Weights of a small mixture-of-experts language model, trained from scratch on English Wikipedia: 32 SwiGLU neurons an expert, 367M tokens.
Below are experts of layer 4 (counted from 0) of a mixture-of-experts language model. Rows are named router (the router's row for the expert), down (a neuron's output weights, with its number) and show model dimensions 0-127. Each number is 200 + 30 x the weight over its row's rms, rounded and kept within 0 to 999.
After each expert's rows: a language model's description of what the expert responds to. This comes from a sample of Wikipedia text that the model never trained on.

# expert 13
router,214,214,185,220,188,129,191,253,207,204,191,232,216,271,232,222,186,223,214,181,213,163,206,228,187,189,207,174,167,242,214,207,252,274,165,212,195,165,179,203,177,179,209,186,214,204,137,209,167,213,267,252,225,252,211,237,212,167,201,231,212,215,219,159,185,215,261,222,269,253,204,253,158,195,209,228,155,153,192,252,198,222,209,209,205,164,246,143,183,209,181,237,206,243,242,214,246,192,173,177,159,178,145,197,211,216,226,160,173,154,166,243,229,194,192,249,236,209,144,204,233,172,229,198,196,237,212,259
down3,157,187,184,198,200,201,240,180,240,165,181,213,147,143,209,193,176,271,256,209,138,160,225,202,148,221,210,226,224,177,202,169,226,182,241,220,308,207,205,196,175,158,255,227,179,163,219,203,184,224,195,145,214,179,181,210,189,210,209,214,128,162,239,173,166,201,175,151,217,189,162,168,180,176,170,233,178,202,204,189,177,200,179,189,208,180,209,152,181,180,241,195,237,224,208,109,174,209,193,227,188,179,209,212,181,220,238,200,238,202,209,170,188,206,234,206,205,238,205,224,213,206,144,231,189,186,246,206
down4,201,222,211,158,249,189,156,220,268,183,238,182,154,154,172,200,235,227,231,188,179,186,256,204,202,166,199,202,171,185,157,175,225,188,210,196,168,189,179,218,217,178,228,176,151,232,208,178,203,220,213,176,196,169,179,213,174,159,216,215,200,246,171,206,211,189,170,198,202,215,188,178,232,239,180,237,161,202,181,181,213,180,188,180,161,190,187,196,218,224,177,242,206,190,219,161,250,242,233,204,219,197,197,161,168,186,187,163,216,153,224,205,220,211,158,204,214,182,194,178,276,232,286,213,210,213,175,202
down5,189,221,158,186,187,166,212,166,196,193,234,180,210,206,176,174,230,183,182,202,191,170,260,219,245,154,226,164,150,220,216,200,201,204,198,179,222,226,244,186,163,194,132,155,187,167,196,151,246,227,169,202,210,227,208,162,231,172,154,224,198,119,215,212,185,207,230,147,190,228,206,192,198,245,210,233,197,233,196,214,227,189,239,246,218,216,222,168,181,158,140,248,216,229,235,192,198,206,181,208,212,197,215,175,201,217,146,173,206,212,202,209,205,153,199,184,174,222,234,203,265,188,204,142,155,168,215,152
down6,201,185,172,238,202,182,134,206,185,231,237,113,247,172,223,190,220,201,229,153,219,205,231,177,199,184,179,160,192,187,256,217,176,191,155,208,258,175,163,246,183,188,189,189,178,184,205,188,191,248,187,214,244,245,204,168,178,241,145,241,202,183,241,218,213,175,189,198,145,149,227,154,203,197,162,129,231,218,189,208,249,156,136,254,218,210,210,263,210,199,171,203,248,226,256,227,190,186,185,223,217,166,260,197,196,193,195,148,183,186,216,184,163,178,210,146,190,199,229,182,187,190,243,174,205,243,168,201
down7,215,196,196,163,217,174,224,207,204,243,239,196,150,195,258,214,205,202,208,216,220,194,184,227,241,159,169,183,176,176,214,186,199,214,180,188,207,202,189,220,192,211,166,237,141,134,251,225,247,241,222,206,197,190,171,190,158,197,208,156,198,174,221,179,256,166,249,205,217,211,237,202,197,230,201,173,239,204,198,214,179,234,178,201,213,273,211,177,245,196,236,147,192,234,242,203,213,190,214,175,126,195,205,189,225,275,179,148,193,233,167,149,191,217,159,164,140,244,235,211,178,183,216,177,203,176,226,194
down8,224,232,190,262,189,214,244,215,187,204,196,205,200,239,227,154,249,170,172,182,199,153,201,224,200,247,196,153,205,272,158,138,183,250,214,225,185,225,152,171,216,238,201,187,205,141,207,175,134,163,230,191,206,160,136,256,180,217,216,242,206,222,180,179,192,162,192,222,211,240,209,252,182,183,117,246,226,215,217,191,192,157,235,193,198,211,222,225,264,215,203,230,235,216,236,204,231,216,170,187,224,199,221,211,190,221,232,122,235,205,229,241,251,229,173,226,241,223,261,209,249,226,228,161,180,221,202,169
down9,212,227,251,204,185,220,205,217,215,231,147,197,208,194,253,210,209,170,192,230,212,175,161,216,221,241,223,169,198,224,185,189,185,199,181,158,197,219,219,167,213,166,248,243,205,136,248,209,202,187,233,224,207,190,216,175,278,183,234,196,218,240,165,216,181,141,234,204,174,205,196,165,178,238,150,202,229,202,217,220,191,196,179,169,195,215,244,216,198,151,168,199,243,127,191,197,212,186,202,203,176,156,169,192,210,186,151,202,208,254,239,190,215,199,139,193,246,234,165,193,200,175,269,195,205,176,263,166
down10,205,211,254,209,265,194,198,219,178,208,141,196,171,208,229,197,217,186,213,201,222,203,181,221,229,183,225,149,206,137,154,166,212,198,178,152,229,212,179,162,170,222,202,202,172,208,195,188,204,203,248,210,263,173,195,166,181,190,161,216,250,240,170,196,212,225,244,171,180,264,186,193,151,205,223,223,206,172,171,204,210,156,190,219,211,187,227,179,246,229,190,193,206,199,169,221,183,231,200,208,232,255,195,202,224,227,230,245,178,201,210,231,229,213,184,210,187,179,208,168,217,174,235,216,236,220,191,174
It responds to: Capitalized word openings. Capitalized first pieces of names and words, often after a capital letter, such as M-ald-aha, O-nd-ulati, Am, Bur, Bachelor.

# expert 56
router,164,168,229,134,234,211,186,248,170,199,189,222,195,241,276,244,198,248,228,209,283,223,234,181,205,239,194,218,191,164,178,212,175,158,233,153,231,199,172,186,202,194,172,199,183,169,214,206,263,269,147,183,141,184,159,226,154,208,204,180,228,207,191,182,148,170,206,245,200,200,195,163,154,179,195,185,203,217,230,218,234,210,201,188,213,231,172,203,192,216,202,196,194,171,244,233,214,171,208,210,210,199,181,209,232,222,224,194,199,167,193,165,167,195,166,262,188,180,228,195,193,253,200,216,254,132,245,156
down0,206,180,238,240,224,149,240,214,199,216,215,175,204,185,152,224,268,171,158,201,156,186,186,224,197,179,218,185,175,200,234,198,205,209,213,170,187,176,208,233,248,172,212,269,154,205,204,222,192,209,234,188,208,215,176,195,247,163,162,153,174,223,218,185,187,224,133,237,220,178,188,203,224,225,148,292,231,224,176,222,184,240,221,179,167,217,165,180,215,229,228,223,160,191,194,296,178,217,209,220,153,171,204,173,178,216,284,161,219,168,201,268,190,211,214,259,218,209,216,214,194,210,135,173,200,179,231,190
down1,250,184,249,189,219,217,176,197,219,266,172,175,187,196,226,178,218,209,167,158,180,161,194,179,154,201,194,177,198,150,158,240,218,229,191,217,238,183,203,280,236,160,217,200,197,185,156,225,226,210,210,250,159,240,201,183,156,236,186,165,271,192,257,229,174,221,242,179,193,170,196,184,240,182,251,217,171,200,207,194,186,210,159,172,251,190,153,183,191,245,155,195,146,181,241,178,195,205,191,218,262,245,215,154,227,183,222,208,192,147,198,121,212,165,179,189,183,203,182,222,216,245,177,206,135,215,158,225
down2,204,284,203,195,166,173,156,213,176,200,211,188,193,188,184,230,162,204,220,188,219,252,157,223,238,160,226,225,203,195,166,171,240,218,182,213,237,236,197,203,163,214,271,192,220,220,227,174,205,265,160,190,195,218,202,178,179,137,196,169,225,205,224,206,206,200,224,190,193,184,189,193,195,174,195,207,170,189,230,192,239,180,149,201,187,200,207,185,168,240,200,185,226,150,227,165,218,179,182,192,243,171,207,222,196,137,209,188,179,188,255,205,162,149,221,150,190,207,225,160,174,264,246,249,210,191,216,165
down3,194,167,215,210,245,184,163,204,237,196,204,151,203,227,177,216,204,186,222,256,213,174,146,224,205,157,235,223,216,231,205,228,169,204,156,248,156,176,193,194,145,238,185,217,159,128,182,216,160,201,234,183,135,182,170,162,167,231,216,197,161,200,210,175,170,229,221,248,208,155,145,135,227,225,189,206,227,213,196,236,190,179,195,225,232,212,184,185,216,195,120,242,173,217,200,208,222,189,157,168,184,218,238,223,190,235,254,211,252,235,176,187,182,227,215,214,199,220,153,206,216,187,191,229,191,168,194,208
down4,208,162,240,228,167,250,141,174,188,169,227,197,211,184,231,232,198,176,196,133,204,171,179,203,191,177,208,195,172,171,252,172,174,223,189,195,268,183,242,197,187,209,133,190,210,178,250,189,109,219,174,195,187,227,205,160,251,251,145,164,206,174,189,199,180,171,200,199,195,217,175,202,221,196,225,170,242,157,196,177,208,238,209,208,210,214,195,160,215,219,192,240,213,252,212,163,158,177,178,186,227,201,227,207,167,161,153,215,186,162,218,174,206,225,192,206,225,189,146,197,195,196,168,192,212,238,188,235
down5,204,229,162,219,219,190,178,179,183,196,206,176,175,185,194,221,249,209,194,232,148,222,195,166,192,175,210,226,189,153,191,198,227,142,170,186,170,182,198,214,207,176,238,205,234,205,227,221,229,250,182,200,248,240,228,196,238,161,229,196,239,185,212,157,218,176,185,218,198,139,260,202,229,176,214,227,177,151,166,238,263,160,232,186,162,202,199,159,224,162,195,216,187,197,242,207,177,222,193,239,228,272,207,220,227,142,241,208,238,221,230,225,228,234,178,203,209,148,155,233,181,202,254,243,238,216,251,220
down6,136,182,218,193,183,213,225,201,208,196,176,205,232,219,190,159,198,189,200,200,221,178,206,174,240,212,224,211,168,181,232,196,177,225,185,148,152,136,164,222,197,137,214,164,239,205,218,198,220,241,258,207,162,212,180,230,204,221,219,225,207,195,221,214,223,261,206,234,171,231,122,118,245,197,189,238,186,190,247,209,187,191,195,269,222,196,197,264,202,170,180,179,166,247,258,193,243,244,199,192,233,202,139,181,209,240,186,148,179,243,212,184,226,275,266,240,242,211,218,202,195,220,205,192,211,164,143,228
down7,182,156,263,174,218,195,179,134,237,209,200,213,203,209,173,184,229,210,256,242,188,134,217,181,200,194,216,193,194,237,155,159,270,221,208,166,201,203,211,267,150,215,209,274,195,185,223,165,164,232,238,220,207,214,170,178,245,196,235,173,242,220,237,239,159,227,221,206,226,237,160,179,211,243,228,209,204,228,158,222,184,161,173,219,224,204,184,177,160,189,113,134,218,204,212,208,193,274,179,213,178,193,225,180,202,233,216,243,202,179,192,195,237,188,190,210,170,244,234,173,139,181,240,167,227,184,223,226
It responds to: Relative words and suffixes. Relative pronouns that, which, who, and middle or ending pieces of common nouns like -ism, -ization, spe-ec-hes.

# expert 25
router,161,185,219,162,229,233,178,198,198,189,162,241,206,157,213,186,224,197,209,168,219,165,173,183,231,239,203,200,182,212,214,173,177,213,227,151,207,168,209,155,226,162,247,193,258,243,233,190,218,170,149,234,156,174,214,183,204,176,236,184,201,215,196,251,214,197,188,175,194,212,173,162,248,224,173,202,187,185,200,207,154,224,168,201,150,189,145,205,164,174,187,212,192,245,202,207,218,173,208,163,194,202,238,235,194,195,174,184,229,178,177,155,203,189,236,229,216,192,225,202,185,167,179,235,190,220,213,258
down0,229,199,170,153,168,212,188,224,194,203,182,182,205,196,174,174,172,214,180,254,193,191,227,216,217,224,256,266,174,181,208,177,194,225,234,231,188,231,192,199,185,230,249,228,167,239,226,202,241,235,265,183,218,207,221,201,161,200,193,190,219,142,176,260,209,225,199,210,136,148,272,181,143,200,178,215,239,157,211,199,155,260,194,243,186,188,145,190,186,185,188,214,246,224,189,210,192,164,164,217,205,251,222,191,195,180,200,189,166,145,206,202,156,192,179,277,167,226,160,195,233,155,216,223,113,199,249,218
down1,133,245,183,242,138,187,203,225,276,207,220,215,197,183,231,214,271,260,170,232,183,178,149,184,239,199,173,230,223,214,214,212,187,226,137,194,221,179,185,236,199,205,192,198,180,209,158,197,188,182,192,242,181,179,251,190,206,169,208,202,218,183,210,216,209,208,179,145,248,257,146,168,227,186,222,209,233,181,187,190,215,190,207,176,194,217,215,260,208,222,236,240,190,212,182,227,204,240,165,225,180,255,183,202,195,213,210,157,173,160,195,176,178,192,246,217,203,189,158,202,263,233,149,159,163,201,181,197
down2,219,213,199,204,205,189,229,164,198,166,189,206,212,231,177,208,131,210,253,184,207,166,216,252,199,200,205,252,224,222,197,228,205,206,162,170,149,219,228,188,214,214,191,247,246,176,190,245,177,196,175,170,175,165,203,248,193,195,243,197,214,256,212,275,201,219,168,241,212,176,182,205,223,183,183,214,206,221,211,190,206,266,202,119,190,214,130,200,222,167,155,230,234,179,217,180,205,197,220,178,158,230,195,142,249,208,204,229,169,228,179,203,222,230,183,182,140,206,208,175,206,197,216,158,173,162,216,212
down3,180,172,190,196,219,153,174,209,208,228,212,158,208,184,184,171,261,228,161,149,180,197,176,162,218,170,219,240,197,218,216,204,147,179,195,216,119,149,189,269,177,191,203,217,154,177,198,158,171,160,235,209,232,235,207,210,123,213,224,192,210,92,185,205,256,186,193,167,196,196,206,188,162,185,237,180,249,199,169,184,204,168,220,163,174,261,196,196,232,203,211,204,188,238,170,211,195,173,162,217,170,172,194,238,203,224,221,157,235,163,169,205,151,220,232,173,148,165,218,196,213,250,155,163,197,182,174,185
down4,185,250,158,203,188,249,207,189,158,226,264,158,206,181,193,221,159,175,125,189,147,165,198,194,200,233,201,200,253,262,231,166,247,253,198,209,222,236,248,145,164,162,148,220,236,162,204,217,238,208,188,242,207,213,186,182,205,119,164,195,195,166,193,191,167,242,215,172,223,194,165,176,165,201,177,178,160,209,181,184,191,207,189,221,236,199,156,186,250,154,205,191,155,170,192,219,303,210,216,144,197,187,205,216,206,215,198,217,152,186,169,201,174,187,220,172,183,212,254,163,233,215,247,200,234,193,220,250
down5,232,234,157,172,257,191,258,209,190,264,209,234,183,246,195,208,255,229,168,207,200,200,197,169,223,242,208,210,162,249,201,246,246,231,168,192,182,162,180,167,186,236,170,147,208,210,194,184,223,159,240,221,152,254,188,175,208,180,237,195,183,183,154,182,239,143,150,202,173,233,212,220,188,120,247,244,169,215,260,194,196,239,182,151,214,186,228,172,164,183,153,181,180,177,217,216,223,235,132,172,195,183,172,141,240,201,196,203,205,193,221,204,233,212,216,178,193,167,199,230,182,149,184,167,246,155,225,203
down6,179,209,157,271,193,179,129,230,188,198,209,182,215,210,234,156,159,219,202,192,220,241,202,170,179,181,205,193,228,178,154,220,173,164,200,186,160,188,208,199,155,178,194,184,187,150,222,226,212,184,250,179,227,184,292,183,185,236,184,206,219,182,213,209,208,174,204,175,154,239,202,206,173,223,196,180,190,194,160,221,202,240,280,172,229,161,186,250,199,193,188,235,177,229,161,208,208,164,151,162,197,169,210,237,216,218,244,240,169,183,237,242,167,139,239,226,132,159,191,215,187,150,153,213,190,187,185,207
down7,186,260,194,172,183,172,167,156,234,160,193,244,163,128,198,210,189,159,172,197,200,183,185,190,195,139,184,205,190,220,193,188,175,197,270,250,172,211,186,163,234,211,198,215,225,223,204,224,192,100,199,236,220,183,229,165,223,203,217,147,241,174,186,189,179,206,203,241,211,210,194,207,184,240,218,204,160,231,229,213,222,137,248,213,227,162,121,230,230,217,170,214,216,145,188,207,155,199,235,219,157,197,174,216,196,210,166,190,198,223,198,197,192,123,252,170,230,225,192,177,211,235,198,218,190,216,215,158
It responds to: Place and team names. Final words of place and club names, such as City, County, River, Street, Island, and United in Dundee United or Norwich City.

# expert 22
router,223,211,183,171,229,144,215,211,161,180,165,193,240,228,207,218,150,185,205,173,182,198,256,171,206,240,228,228,134,223,202,149,154,191,192,165,190,190,172,192,236,131,178,184,255,234,188,237,156,237,242,193,240,252,192,199,227,191,222,213,239,242,174,244,202,182,193,206,189,150,166,213,257,179,225,236,170,200,192,208,174,207,202,145,228,204,205,206,166,225,144,202,170,211,174,182,255,186,173,187,236,231,244,208,249,221,174,180,232,162,198,151,206,181,258,224,222,255,203,173,156,185,213,199,207,231,196,234
down0,152,168,230,182,155,184,207,166,224,215,203,182,188,212,193,226,222,189,226,149,222,228,220,226,232,234,162,204,222,202,167,204,163,266,192,210,211,167,165,177,202,182,214,221,173,223,227,160,202,247,140,201,176,259,219,188,210,218,169,193,252,200,176,244,200,213,205,233,212,189,181,186,258,238,232,172,138,204,199,221,213,158,156,206,213,208,191,126,171,199,164,158,211,170,234,188,212,222,167,173,256,239,206,183,206,188,152,129,164,219,204,169,169,171,221,185,251,196,212,223,147,161,171,219,237,262,208,204
down1,192,128,168,247,235,214,209,227,167,126,198,210,205,207,258,217,176,214,210,156,210,183,248,210,193,198,222,195,215,221,207,210,187,161,194,229,184,146,159,184,205,170,234,189,246,148,197,146,137,148,224,213,198,197,223,169,225,247,248,175,247,264,236,188,188,157,195,265,245,210,181,237,207,228,189,208,202,165,216,225,159,220,181,147,170,214,222,210,181,202,164,215,137,234,160,180,198,174,154,246,238,194,217,166,236,226,193,190,203,225,188,200,191,229,214,208,209,202,252,155,194,224,193,217,223,217,185,225
down2,224,219,221,178,194,183,195,217,196,187,181,154,207,151,133,164,237,149,119,216,224,241,200,194,164,230,292,222,182,222,189,253,184,228,188,207,182,261,185,155,252,166,199,219,209,121,235,235,204,192,181,221,161,195,215,196,196,169,222,201,177,206,179,191,141,235,136,207,183,167,209,174,194,212,232,199,232,203,210,242,216,177,228,174,196,215,191,209,203,214,204,217,185,213,143,203,226,204,242,202,189,188,195,161,211,185,230,218,214,204,181,197,183,213,180,153,261,165,197,178,213,228,176,207,152,118,250,213
down3,194,213,225,224,165,174,175,214,187,168,175,184,220,255,179,199,166,224,225,220,187,180,204,203,198,264,178,210,217,263,152,204,174,216,214,172,184,205,220,234,208,186,172,167,185,215,183,220,206,179,199,180,182,187,223,188,210,221,149,244,240,247,203,234,216,195,210,183,185,212,164,188,220,191,179,216,179,195,180,187,215,179,148,172,240,153,262,183,215,152,171,262,157,249,218,155,206,193,208,230,181,215,160,214,215,212,156,257,210,174,203,236,198,208,235,281,192,244,234,166,143,169,185,181,172,142,180,177
down4,202,222,194,219,219,207,186,208,180,217,201,140,111,252,204,235,253,247,196,163,207,173,192,220,168,231,224,175,136,265,246,201,169,207,221,168,222,212,209,216,238,226,203,301,215,188,183,185,217,177,208,209,216,240,262,186,176,169,217,176,162,216,241,201,181,178,200,199,265,228,212,183,192,231,167,203,200,185,179,172,211,240,155,151,179,218,196,210,221,186,201,226,168,193,176,202,237,232,178,194,251,174,222,176,234,204,200,186,251,210,248,200,194,206,213,154,195,175,192,171,181,213,179,178,244,216,245,211
down5,209,200,179,193,160,180,218,210,239,211,199,208,173,141,172,232,208,230,192,195,211,116,169,198,183,165,152,232,221,215,261,160,196,152,202,213,201,238,188,173,193,203,181,212,192,219,165,144,259,212,184,205,180,215,222,176,183,200,212,172,165,181,188,154,212,220,164,132,196,195,226,162,238,244,252,208,193,192,171,152,185,223,224,220,205,198,201,240,209,173,184,171,163,206,234,184,190,177,174,192,244,208,241,196,188,230,225,203,180,163,174,203,217,218,180,187,168,250,223,218,182,241,169,237,186,280,163,205
down6,178,186,215,252,164,213,158,151,183,151,179,151,164,244,204,204,192,221,211,197,144,244,215,184,185,248,188,111,160,213,186,191,205,232,236,208,186,182,207,193,191,206,180,184,214,227,169,170,161,242,208,201,182,200,231,180,216,249,172,187,218,243,197,197,202,208,203,212,222,204,215,189,212,190,158,200,202,158,208,192,197,143,190,119,211,220,174,225,167,141,205,237,189,190,184,241,224,217,154,154,161,186,196,229,171,271,222,151,196,247,209,186,156,181,234,212,204,149,218,162,143,216,173,203,222,181,231,226
down7,220,220,185,145,176,174,165,241,177,203,201,237,258,243,228,239,203,182,221,187,142,192,236,210,270,190,226,262,151,259,200,203,211,196,185,185,187,206,218,219,196,198,216,256,181,245,226,205,180,185,205,249,223,220,157,187,154,226,172,168,187,225,151,199,264,197,186,214,165,143,185,232,174,179,205,236,184,270,157,184,233,224,190,235,223,224,225,214,198,161,241,168,214,239,182,220,160,152,189,187,190,192,221,203,198,196,169,227,181,224,200,171,214,217,199,172,215,217,217,203,216,150,252,167,225,199,213,188
It responds to: Mid-word name pieces. Word-internal pieces of foreign proper names, especially Indian, Turkish and other non-English ones, such as Bih-ar, Lalshank-ar, Mih-ai.

# expert 32
router,208,184,193,181,154,164,211,131,207,156,169,211,173,205,183,152,152,200,218,176,230,186,248,173,225,199,201,147,245,259,166,187,221,202,203,241,195,178,227,191,185,227,216,153,204,232,223,192,201,234,216,196,180,156,211,222,241,178,221,168,221,242,199,232,212,171,189,204,226,209,240,192,199,138,150,164,200,248,229,143,208,274,167,138,202,147,268,193,206,127,174,230,207,133,162,203,231,184,197,191,178,204,174,166,226,226,165,166,211,168,171,181,204,186,207,167,196,244,156,196,229,175,212,180,197,258,188,240
down3,178,202,217,219,138,210,194,180,191,191,238,234,216,171,252,200,232,168,205,222,225,177,216,159,203,215,213,178,227,261,196,248,164,197,175,181,190,194,210,195,191,193,219,183,198,183,178,188,235,223,256,246,178,196,199,171,218,193,175,176,177,187,194,220,193,168,230,208,202,206,162,197,217,202,197,222,177,215,174,208,227,224,229,225,202,176,185,142,185,145,196,236,163,218,255,207,236,170,262,174,232,213,197,204,221,186,199,215,175,202,216,213,248,238,187,228,195,115,213,231,193,188,154,174,222,227,227,200
down4,173,158,202,148,193,175,183,182,174,167,214,218,221,202,214,156,163,224,216,133,172,230,241,224,143,226,225,231,180,187,223,176,125,215,183,201,272,175,184,191,196,194,170,247,197,138,206,228,237,159,179,190,183,215,187,134,223,204,191,186,167,183,195,201,260,189,206,229,275,170,227,201,184,221,190,186,215,187,255,198,178,188,216,241,178,185,209,162,239,175,188,197,181,156,229,155,228,181,178,232,231,242,231,202,168,249,225,202,221,199,229,252,159,229,217,210,224,197,225,229,225,220,186,225,180,198,155,205
down5,178,167,188,192,194,183,249,209,231,173,197,236,245,191,200,210,137,209,164,137,259,237,182,186,217,183,157,198,226,160,230,210,180,160,196,212,234,128,200,248,210,274,204,178,240,164,139,228,201,157,196,235,221,162,198,210,212,127,197,234,172,253,188,229,207,181,188,223,222,182,212,180,237,241,161,179,208,197,269,179,206,182,158,263,168,178,214,198,169,160,165,203,204,202,213,221,139,196,169,232,237,176,260,202,200,179,193,179,181,167,213,192,182,173,190,201,173,200,187,175,187,191,245,250,221,219,224,144
down6,216,169,183,203,146,226,166,176,194,237,181,215,191,160,204,125,213,221,209,133,191,137,178,196,251,203,200,200,207,202,139,214,176,232,183,186,234,261,196,221,221,202,227,250,228,164,238,246,144,230,192,236,218,178,199,229,230,254,173,212,202,156,205,178,174,192,227,196,191,238,195,182,176,191,257,189,200,198,153,250,208,202,158,203,188,188,237,188,251,224,201,250,162,186,162,261,173,191,191,203,214,237,228,170,152,176,204,191,195,217,254,154,200,197,199,126,204,196,238,200,135,224,137,190,175,163,155,180
down7,182,199,143,280,203,220,204,202,181,215,219,168,172,201,225,192,189,191,163,163,208,200,225,205,217,214,205,194,251,213,191,175,201,182,244,176,178,164,231,208,215,133,212,197,201,210,229,241,177,151,223,192,198,234,186,193,208,206,185,191,252,209,221,222,242,113,201,147,188,189,187,185,193,204,188,144,276,153,258,224,199,110,171,191,253,150,174,196,180,192,162,216,250,144,220,169,160,211,200,223,218,217,231,194,218,188,235,178,217,182,193,236,206,203,165,211,137,197,222,162,246,216,220,193,176,195,185,229
down8,181,205,226,190,189,205,224,226,209,191,156,243,201,223,237,274,240,234,170,180,190,210,226,196,175,167,194,184,207,179,196,218,185,163,238,202,279,226,212,240,235,256,209,208,226,221,215,152,169,254,135,211,176,203,171,221,222,212,193,192,179,116,184,236,213,176,259,153,165,171,188,193,200,251,199,190,221,191,172,253,190,227,163,222,187,228,231,191,158,169,213,147,207,197,217,227,245,175,152,218,233,262,188,208,182,247,198,218,151,172,190,197,199,188,189,188,204,178,243,192,200,135,248,237,228,204,211,215
down9,249,229,235,219,152,212,208,239,175,202,201,141,231,156,178,169,252,170,203,165,203,265,235,165,172,228,187,163,207,252,185,208,198,214,168,226,167,156,202,259,203,159,206,194,197,225,190,268,228,206,222,231,256,189,109,183,267,171,156,212,248,126,199,165,214,190,217,170,205,187,181,174,160,199,233,216,210,212,162,212,152,184,214,219,230,240,186,239,191,244,219,219,183,181,217,218,236,210,197,197,184,190,181,234,213,254,159,263,155,146,183,216,237,210,213,231,216,191,204,188,219,173,168,178,249,198,200,115
down10,185,257,205,219,240,190,144,151,206,180,190,196,197,206,183,222,186,210,178,245,190,190,243,181,180,176,184,196,223,150,216,148,166,140,250,179,211,189,237,194,194,232,161,215,231,217,237,203,151,169,172,199,194,180,167,252,241,203,169,149,208,188,208,182,199,234,199,226,162,168,167,223,214,190,183,184,208,204,213,162,247,216,147,213,199,233,133,203,223,227,199,184,227,203,210,199,201,193,205,169,190,192,179,229,197,200,233,216,233,218,242,250,180,228,140,195,194,200,197,191,234,194,207,190,186,193,156,250
It responds to: First names and syllables. Common first names like John, Michael, Mary, and second syllables of personal names after an initial letter, such as J-ah-myr.

# expert 55
router,157,215,177,191,187,213,246,193,178,201,167,178,236,257,197,169,270,221,186,166,226,239,193,191,242,162,171,241,223,184,235,199,169,199,200,163,245,191,225,142,199,179,151,198,191,201,134,183,231,219,178,208,205,233,174,230,112,195,211,204,135,158,206,156,139,201,208,218,200,167,214,196,187,166,208,209,187,176,214,190,260,165,201,192,181,189,177,268,230,241,208,209,187,232,180,236,198,198,213,156,211,213,198,168,237,201,214,200,256,207,221,232,164,187,186,225,191,196,225,190,146,245,222,275,261,162,175,202
down3,212,185,202,163,189,169,181,140,248,259,193,214,216,188,195,184,167,179,190,218,213,149,218,190,174,148,195,194,152,201,220,237,125,182,220,236,169,230,255,239,162,201,217,267,186,196,190,221,188,156,260,222,135,185,237,171,210,199,174,183,204,242,145,200,211,191,207,169,153,249,169,197,196,211,175,201,187,183,148,176,258,176,178,213,183,201,216,180,205,212,180,180,167,213,179,238,163,164,202,164,198,186,212,203,220,246,189,285,178,245,288,179,218,181,209,233,147,202,186,209,136,221,189,180,196,198,187,204
down4,150,179,143,188,191,223,247,221,229,195,198,248,205,178,199,235,172,178,148,177,253,211,213,215,186,193,217,150,240,222,255,193,239,229,218,170,189,150,188,213,177,265,197,192,153,140,238,223,214,218,229,198,180,217,213,153,233,205,156,192,206,149,171,181,220,160,196,234,209,239,211,167,194,120,199,197,216,217,240,185,217,177,215,201,184,154,186,160,257,204,193,176,200,204,226,262,180,180,202,147,218,262,216,219,227,172,211,178,268,175,189,230,186,206,181,138,242,208,208,221,236,152,219,184,238,142,174,189
down5,195,190,152,217,199,187,216,238,152,186,165,234,211,173,200,210,238,171,167,232,168,173,223,238,166,200,222,204,200,185,171,233,133,197,268,147,156,226,168,199,202,193,212,202,213,192,208,187,232,139,212,208,140,183,203,223,185,196,143,245,194,210,232,219,219,237,223,202,135,171,144,179,177,203,162,151,202,173,224,170,198,181,205,192,163,187,274,207,153,239,225,204,218,243,190,201,206,259,208,210,204,141,177,251,216,232,213,190,195,202,152,229,181,229,212,240,213,195,177,134,221,226,218,244,146,170,243,207
down6,225,220,191,176,237,224,123,182,225,168,146,166,224,268,183,167,182,202,157,210,276,222,206,157,192,169,216,148,232,199,158,216,228,155,208,167,187,206,198,189,193,198,196,236,197,217,214,206,213,249,155,198,191,249,190,235,153,209,154,175,181,222,172,189,211,177,204,186,172,209,174,239,229,219,230,152,231,232,192,144,223,206,182,209,204,191,153,203,198,150,183,181,264,224,224,253,194,156,169,196,200,207,224,222,231,208,193,198,163,178,236,192,197,199,181,212,201,186,213,199,210,256,219,264,189,218,184,236
down7,162,262,201,200,154,172,231,194,187,146,200,205,259,237,188,231,253,190,189,225,230,219,156,208,229,169,215,150,188,277,168,207,267,202,191,226,185,240,143,144,165,202,209,185,187,186,204,185,144,240,187,194,214,179,203,198,197,151,193,207,209,152,217,200,194,216,169,200,175,226,167,184,144,192,216,234,218,169,208,188,218,198,178,157,226,202,274,268,143,188,187,180,257,167,165,214,168,195,216,181,177,214,175,221,233,204,184,250,217,170,242,166,234,235,180,214,168,201,242,163,204,166,229,184,203,194,194,218
down8,162,185,172,165,232,193,209,167,143,201,222,225,167,206,239,174,216,177,181,164,220,199,232,233,160,180,222,198,174,224,241,211,168,148,186,160,193,193,213,187,216,224,148,182,159,208,213,178,270,204,199,179,221,178,197,235,240,186,247,174,211,283,221,150,191,205,164,192,226,218,200,205,226,172,230,188,230,175,189,221,189,187,212,224,193,262,156,194,193,225,193,225,199,200,189,202,158,204,255,238,254,245,182,219,235,157,155,279,236,145,205,188,196,168,216,177,230,234,216,163,185,213,248,207,214,177,179,233
down9,216,241,187,189,203,203,212,200,200,200,182,214,203,222,225,211,231,138,202,151,210,184,227,220,200,206,206,217,228,214,262,185,149,189,176,141,173,155,205,246,226,191,226,214,257,161,240,182,170,215,177,196,211,219,174,234,216,195,266,243,156,195,156,169,228,102,177,253,237,191,204,203,198,204,210,222,258,195,263,163,158,220,156,224,188,215,206,176,183,247,201,181,179,284,256,218,200,250,150,166,233,241,201,218,236,167,140,155,204,157,199,145,164,213,188,174,213,236,193,190,209,141,170,189,238,198,185,232
down10,190,219,187,252,242,184,191,165,231,189,185,187,252,194,258,218,159,222,221,274,222,168,272,228,187,142,148,234,188,181,183,249,167,175,212,244,158,196,198,232,147,216,208,227,195,214,210,206,208,198,177,188,222,195,180,244,201,172,211,160,210,225,207,205,171,161,182,222,183,220,176,230,188,240,224,213,217,221,207,193,149,232,164,203,187,211,203,186,166,248,171,153,256,168,131,203,225,193,200,200,222,192,241,199,213,258,178,193,176,220,197,183,162,196,190,206,208,248,236,171,215,215,241,198,239,239,211,228
It responds to: Word-ending suffixes and nouns. Suffixes and last parts of common nouns in technical or descriptive prose, such as geomet-ry, light-ing, torch, hall, fort, data.